config.toml
n_experts = 48
activation = "swiglu"
moe_layers = [2, 3, 4, 5, 6, 7, 8, 9, 10, 11, 12]
normalize_top_k = false
routed_scale = 6.1
balance_bias = false
rope_fraction = 1.0
tie_embeddings = false
init_std_up = 0.0267
optimizer = "muon_variant"
lr_head = 0.00685
decay_fraction = 1.0
seq_len = 1024
doc_mask = false
Below are experts of layer 4 (counted from 0) of a mixture-of-experts language model. Rows are named router (the router's row for the expert), down (a neuron's output weights, with its number) and show model dimensions 0-223. Each number is 128 + 32 x the weight over its row's rms, rounded and kept within 0 to 255.
After each expert's rows: a language model's description of what the expert responds to; "raises" lists some tokens whose logits its average output raises strongly, later layers aside. This comes from a sample of Wikipedia text that the model never trained on.

# expert 43
router [ 88  95 147 130 112  86 144 149 173  93  62  61 126 170 132 109 100 145 115  65  91 107 141 106  64 125 122 219 109  69 158  89  90 107 107 115 134 175 160 121 148 172 130 150 110 152 131 114  59  85 109  76  82 142  77 139 146 161 110  85  90 145 124 106 103 136  80 153 124  67 164 154 111 102 137 155 179 108 155 126 157  61 128 129  68 125 148 157 149  91  65 101  81 113 108 139 186 124 144  68 121 109  94 135  97 124 142 106 106 141 146 131 194 130 145  97 104  71 145 180 133  99 192 115 155 177  79  71 146 165 173 200 155 107 130 114 122 137 135  67 157  91 125 190 138 117 125 135  69  67 105  68  72  96 101  94 178 122 117 135 191 165 139 129  99 129 126 133 112 128 140 129 135 100 149 137 107 119 114  84 115 114 130 137 107 182 159 178 137 112 120 161 121  91 142 150 150 129 145 143 103 163 142  93 152 144 126 126 103  93  87 140  77 144 140 193 154 124 129 156  96 127 121 125]
down0 [ 95  78 141 153 119 161  94 171  98 114  95  94 119  75 228 160 139  85 115  66 131  87 114 112  78 120 111 160 117 103 160  65 127 146 136 110  84 103 165 198  67 125 122 131 155  65 158  75 118 102 155 125 114  94 124 164 131 133 106 142 137 171 146 141 109 163  98 165 103 100 120 175 140 105 155  96 132 133 140 101 142 148  91 116 196 132 131  91  83 161 148  68 100 104  99 107 118 162 183 187 130  87 104 108 160 185 127 162 137  87 120  88 115 106 181  85 117  72 169 135 146 104 144 122 163 114 174  89 107 136  80 124 179 102 144  66 122  85  92 153 108 155 188 159 107 163 146 142 169 144 120  98  92 128  70 121 133 138 103  89  96 121 127  63 127 109 127 113 113 178 141 122 145  89 103 131 128  97  91 166 129 172 183 124 126 121 118 122 133 172  74  98 144 128 121 127 147 221  96 112 139 137 114 157 123  96  64  78  69 155  61 123 144 116 146 105 131 137  96  80 111 147 106 127]
Non-leading digits. Digits after the first in numbers, strongest in coordinate minutes like 93°51′, also dates, scores and table figures.
raises: "-", "0", ",", "s", "th", " ("

# expert 23
router [121 105 162 185 117  82 138 156 166 133 128  73 202 142 188 122  65 166 111 113 112 106 142 108 115 158  95 186  71 152 168 101 113 104 107  80 107 154 127  97 124 124  86 151 107 171 121  83 105 100  96  93 109 117 102 147 162 136  91 114 104 126  99 144 101 141 115 134 189 120 166 144 130 107 161 191 119 108 197  89 175  73 191  93 106 134 172 140 142 110  76  72 129  76 119 112 153  76 118  97 157 115  92  74  94 161 132  99 125 193 150 161 173  67 159  98  78 114 189 172 175 107 142  95 168 148 113 119 154 157 113 155 137  83 157 112 131 165 117 115 160  93 148 169 161  88 125 134 103 134 105  96  90 122  96 132 155  74  98 180 166 154 164  96  81  84 145 171 106 120 165  93 163 136 124 109  92 102 101  92 149 128 122 131  56 143 146 116 115  65 101 148 121  95 182 122 171 155 168 129  83 155 110 114 146 143 150 150  83 121 125 157 139 135 129 139 160 168 112 161  97 162  85  78]
down0 [177 140 103 116 131 165 124  98 102 126  95 176  93  91 173 117 128 129 160 191  86 120 134  90 132  80 122 183 125 178 114 116 120  82 139 116  95 104 115 130  99 151 166 124 180 165 139 137 149 185 111 144 100 163  84 138 138 107 123 189 131 175 175 145 112 179  45 118  69 123 117 149  50 109 201 127 102 159 138 104  68 200 149 169 179 108  66  94 167  98 145  94 127 136  87 122 162 166 104 141  95 115 115 120 126 154  88  92 152 170 109 112 114 131  61 162 116  99  75 148 118 142 133 122 127  76 104 134 106 134 125  98 116 104 144 145 175  55 125 101 168  97 195 141 136 134  84 116 137 158 147 188  89 123 111 107 132 158 167 190 149 106 136 172 158 104 132 129  91 114 104 118 106 135 159  79 112 151 143 107 131 152 119  77  76 148 122 167 136 108 143 117 106 171  73 102 121 137 121  21 140 122 160 119 140 109 108 122 106 110 144 173  70 113 131  80 103  88 160 121 170 121  88 175]
Infobox field punctuation. Colons, pipes and closing parentheses in infobox fields and tables, e.g. Country: after coordinates, elevation (ft), Species:, Website.
raises: " ", " and", " the", " |", "-", "."

# expert 1
router [130 112 127 137  91 141 170 172 167  91 110  84 125 134 175 133 107 145 101  87  80 123 145  75 116 180  49 160 118  79 169 135 117  87  93 122 112 165 174 115 138 170 108 188  93 166 127 104  83 114  83 109 106 118  69 192 154 131  85  98  81 154 117 131 100 213  74 131 160 113 152 143 106  78 145 150 162  83 148  97 122 108 131  78  98 163 155 177 179  91  90 114  69 111  84 123 167 128 171 113 103 104 110  62 117 144 175 101  85 131 139 144 157 107 167 103 113 125 156 173 160  76 149 135 167 164 103  92 176 148 157 190 161  91 162  87 111 140 111 114 139  99 125 136 139 136 170 167  89  78 104 133  86  69 109 112 159 110 102 145 175 155 131 116  86 105 141 145 125 116 148  94 167 104 134 152 116 114  95 102 113  96 123 157 126 168 129 158  86 109  85 159  86  85 133 154 157 161 164 163  75 154 162 114 131 129 156 131  89 121 104 162  93 175 151 172 173 164  92 156 106 166  77 108]
down0 [127 126 158 106 133 120 161 137 169 115 145 126  88 149 104 178  80  78  92 147 139  98 129 130 115 132 149 111 112 125 156 112 155 111 121 185 159 194 158  86 216 143 126 142  96 161 104 128  79 171 137 139 160 151 187  76 120 102 102 144 127 107 156 110 105 117 181 167 129 138 128 129  92 135 125 174 112 123 141 111 153 135 127 118  63 187 134 103 130 185 113 138 146 105  76 106 117 144 144 158 103 113 117 108  72 119 112 120 156 210 105 134 155  71 124 152 122  91 149 168 144 165  92 152 137  45 110  57 159  95 123 121 155 113 159 159  71 217 139 113 160 128 114 122 141  97 154 148 119 155  96 104 130 100  95 150 129 160 154 100  86 132 141 130 116 139 101 142 100 113 175  83 113  99 145 139  85  71 103 123 130 177 111 108  69 150 133 144 207  93  98 209 114 115 153  87 200 122 175 182  91 129 129 146 121 143 141 192 111 123 107 136 129 217  97 146  87 134 151  85  55 136 107  78]
Definite article, headings. Mostly the after prepositions like of, in, on, plus a, an, The, == heading marks and some name-initial pieces (Cal, Mar).
raises: "2", "ul", "0", "ula", "1", "3"

# expert 17
router [112  88 143 192 127 131 141 155 140  96  94  88 185 149 186 128 108 158 142  81  92 105 148 110 148 148 102 150  94 134 159  85 128 101 101 128 121 175 114  85 141 131 117 135 102 161 112 113 100 116  82  88  82 110  86 160 165 130  63 109  81 172  90 124 112 141  83 142 132 108 175 166 132 116 154 173 174 126 150  67 162  84 153  72  83 154 133 165 156  79  63  57 104  56  95 104 154  82 157  73 122 114 124  93 141 167 161 101 116 153 160 173 139 109 144 109  70  83 164 165 151  89 184  86 188 151  91  96 129 138 135 168 137 102 160 123 128 149 126  77 165  97 138 145 127 107 115 187  86  87 117  73  95 117 106  91 169  70 110 173 139 170 128 130 130 101 185 145 115 101 127 105 146 150 162 133 114  95  73  76 111  86 129 148 115 189 142 150 142 111 114 155 100  66 160 136 169 156 153 142 104 202 144 140 161 129 134 112  81 129 101 203 125 139 133 175 146 140 111 145 127 139 121 120]
down0 [119 119 138 131 149 142  94 163 136  96 114 130 105 154  39  53 141  80 122 138 131 109  83  98 120 120 156 156 150 182 138 189 117 125  73 129 116 158 101 120 154 111 103 122 142 165 130 175 122 152 148 158 135 118 118 135 166 143 136 123 118 106 113  91 120 120 165 156 114 183  96 167 157 123 198 144 120 102 143  74 151 140  92 114 163 135 174 118 193 156 190 149  93 162  89  93 108 188 117 105 123 107  88 176 153 138 115  90 137  79 144 121 134  78  64 108 125 124 135  72 125 125 129  61 155 160 144  76 178 164 158 161  87  91 141 169 152 115 122 100 135 161 121 109 134 129 162 131 162 183 146 149 162 169 150 181 136 149  88  40 161  77 134  51  79 130 106 104 116 168 194  89 172 115 119 145 189 153  90 125  89 131  98  33 177 144 137 139 131 165 127 120 145 100 140 135 140 104 128 130 150 161 124 151 107 200 144 128 122 139 101  63 190 129 168  80 159 156 133 103 116 147 105 111]
Infobox field labels. First word after a line break, dash or table bar, such as Died, Final, Background, Awards, plus $, ′ and Born.
raises: " ", " and", ",", "s", " of", "."

# expert 21
router [117 105 137 134 103 116 162 174 160  88 111  85 133 136 175 143 103 140 118  80  78 118 150  87 117 182  53 150 106  86 173 121 104  96  82 102 106 165 148 114 162 166  96 173 104 148 102 116  81 110  78 111  93 131  68 175 152 142 100  99  87 158 106 126 103 193  84 153 153 105 165 142 103  99 137 145 156  91 133 105 138  95 147  94  82 169 153 192 164 102  81 106  85 100  85 119 165 113 176  99 108  90  96  55 115 157 177  92  93 150 147 153 166 109 154  86 109 120 157 160 154  84 160 124 177 175  88  93 166 166 160 183 165  90 170  83 123 138  96 103 144  87 146 159 145 141 165 171  83  91 102 116  88  65 104 107 171 122  87 138 174 152 135 109  97  98 141 134 108 104 158  87 156 114 154 147 121  99 101 100 126 105 129 154 122 151 143 177  98 110  98 152  85  88 145 174 156 168 166 176  63 161 158 128 138 135 151 133 104 122 106 150  91 157 165 179 157 168  91 156 107 148  93 105]
down0 [106 136 144 108 146  49  62 136 150 103 163 157 147 114 136 120 148 139 197 162  98  91 156 164 129 101 119 140 121 119  76  94 126 127 152  65 119  85 118 135 138 126 176 146 157 119 152 110 143  96 120  61 110 114 112 137 130 131  85 184 156 123 191 140 140 118 147 108 115  63 155 163 144 125 130 129  58 131  92  99 118 181 136 108  92 168 153 112 159 146  79  47 134 124 134 203 174 104 196 126  74 104 112 113 135  64 101 148 115 159 133 154 107 137 175 161 139 135 107 174 150 102  76  97 138 172  83  96 174 122 165 167 195 104 112  91 109 129 101 137 125 158 109 131 149 106 145 171  94 124 131 122 199  73 104  87 157  89 159 117 120 135 113 167  88 144 116 117 128  72 121 116  49  62  93 156 132 114 163 163 167 103 129  99  63 121  93 112 146  97  60  95  94 130 110  55 148 156 120 103 121 150 121 101 139 141 167 133  94 134 115  98 135 128 121 172 112 117 168 122  89  53 137  88]
Space before words, scores. Stray space tokens mid-sentence or after table bars and commas, before ordinary words or score numbers like 6–7.
raises: "ever", "]", "hor", "und"

# expert 44
router [108 107 171 150 117 105 136 145 153 106 109  77 142 130 151  81 129 165  90 117  88 135 159 135  58 113 111 146  67  89 135 114 123  98 123  62 126 126 177 117 160 174 122 163  98 132 118  90  67  81  85 122  94 219  91 138 128 194 100  85 118 124 116 100  71 133 144 191 139 114 154 140 112  89 158 169 141 109 134 101 185  39 139 129  94 147 160 148 154  73 115 113 102 116  84 104 144 112 181  91  72 103  70 110  90 143 151 131 101 135 155 171 127  72 174 104 110 108 157 194 135 108 165 136 132 146 104  60 149 147 152 171 134 115 113  82 182 158  93 132 175 118 161 119 144 115 159 139  78  93  96 117 108  86 138 115 162 142 123 127 146 128 171  75 128 152 142 143 130 104 159  83 152 108 175 116  90  61 103 123 135 117 118 197  96 125 151 148 126 118 106 171 121 113 131 124 153 189 159 141 118 149 146 113 144 171 181 147 108 117  48 185 105 189 115 129 121 151 118 124  76 150  71 117]
down0 [185  94 121 157 111 115 161 148 134 130 111 146 114 108 186 127 181 126  75 148 175 123 162  84 179  89 144 150 170 129 134 120 147 135 135 170  69  97 102 147 115 160 101 120 169 147 163 173 133  75 206 190 143 161 108 150 119 186 109 173 113 103 124 175 134  98  68 142  39 147 102 132 102 111 109 128 144 154 157  90 115 128 155 143 113 122 149 167 128  97 153 114 181 134 151 127 134 182 145 142 133  72 155 154 141 117 125 156  69 122 120 183 110 112 145  97  58  80 109 143 138 144 153  98 144  90  91 145 117 148 154 124 105 140 248 128  97 158 177 152 161 118  70 158 193 132 134 124 149 112 141 102  92 150 146  74 126 105 120 160 146 133 183 148 114 101 163 169  84 137  92  99  94 126 121  80 127  95 123 101  99 130 119  65 108 142 100  88 120 136  65  52  76 114  98 138 105 130 102 127  86 134 120 205  85 138 144 140 124 155 131 130 122 151 110  91  76 155 129 147 141  88 190 163]
Numbers and quantifiers. Quantity words like two, one, more, several, other, same, and the zero digit in scores and figures, e.g. 4.26/1'0'.
raises: ".", ",", "0", "2", " ", "1"

# expert 38
router [123  94 105 147 100 127 130 181 148 114 101  92 145 190 172 141  99 131 107 104 140 109 144 105 125 129  92 163 102 113 139 118  89 124  69 121 154 178 140 107 134 158 107 134 110 150 108  79  80  53 105 131 116 136  82 151 147 120 109 135  93 191  97 103 102 137  80 169 149 100 150 128  72  92 146 131 114  97 152 101 127  87 128  91 104 159 138 164 136  96  74  99 128  92  89 124 161  87 161  93 123 128  83  96 109 142 151 124 116 147 156 136 167 113 157 105  83 132 131 159 192  91 162  78 148 177  96 100 169 186 148 155 161  65 153  77 147 129 115 105 149  77 108 139 150 102 159 191 112 126 108  84 126 115  86 111 156 122 121 182 146 150 167  73 104 125 128 155 108  69 140  73 163 107 114 112 123  98 103  71 139  71 163 134 118 170 167 176  68  96  99 128  81  83 155 177 154 150 183 194  90 157 138 112 156 132 168 131  58 127 105 167 113 193 134 214 140 155 100 150 125 175  70 120]
down0 [120  90 102 107 198 119  74 151 107 127 140 205  85 152 157 151 138 128 121 163  75  89 171 109 136 111 104 117  76  97  72 122 133 163  70 141 140 116 123 160 152 131 172 146 121 133 138  65 135 105 112 127 109 116 159 198 131 150 133 118 156 155 136  84 137 125 116 150 110 157 126  55 101  89 158 114 137 138 143 133 118  87 128 149 138 129 120 129  63 123  98 127 188 139 122  87 157 174  86 113 104 116 133 172 113 151  85 119 140 138 141  89 128 119 138 170 111 146 103 209 108 108 173 170 118 164 161 100 120 149 156 120 108 106 123  72 138 124 143  54 113 142  85 188 167 163  77 106  80 162 124 144 128 164 149  85 128 139 108 179 112  96 110 107  46  89  87 148 149  78  77  82 184 102 115 112 126 104 169 168 132 126  76 139 115 167  76 189  80 131 147 107 133 206 112  94 127 143 202 143  98 172 143 142 142 162 128  88 102 165 151 110 134 167 105 152 109 166 106 138  51  72 114 160]
Nouns and pronouns. Pronouns it and he at clause starts, and nouns with -tion or -ment, especially first words after headings, such as Promotion, expansion.
raises: " |", "sta", "s", ".", "su"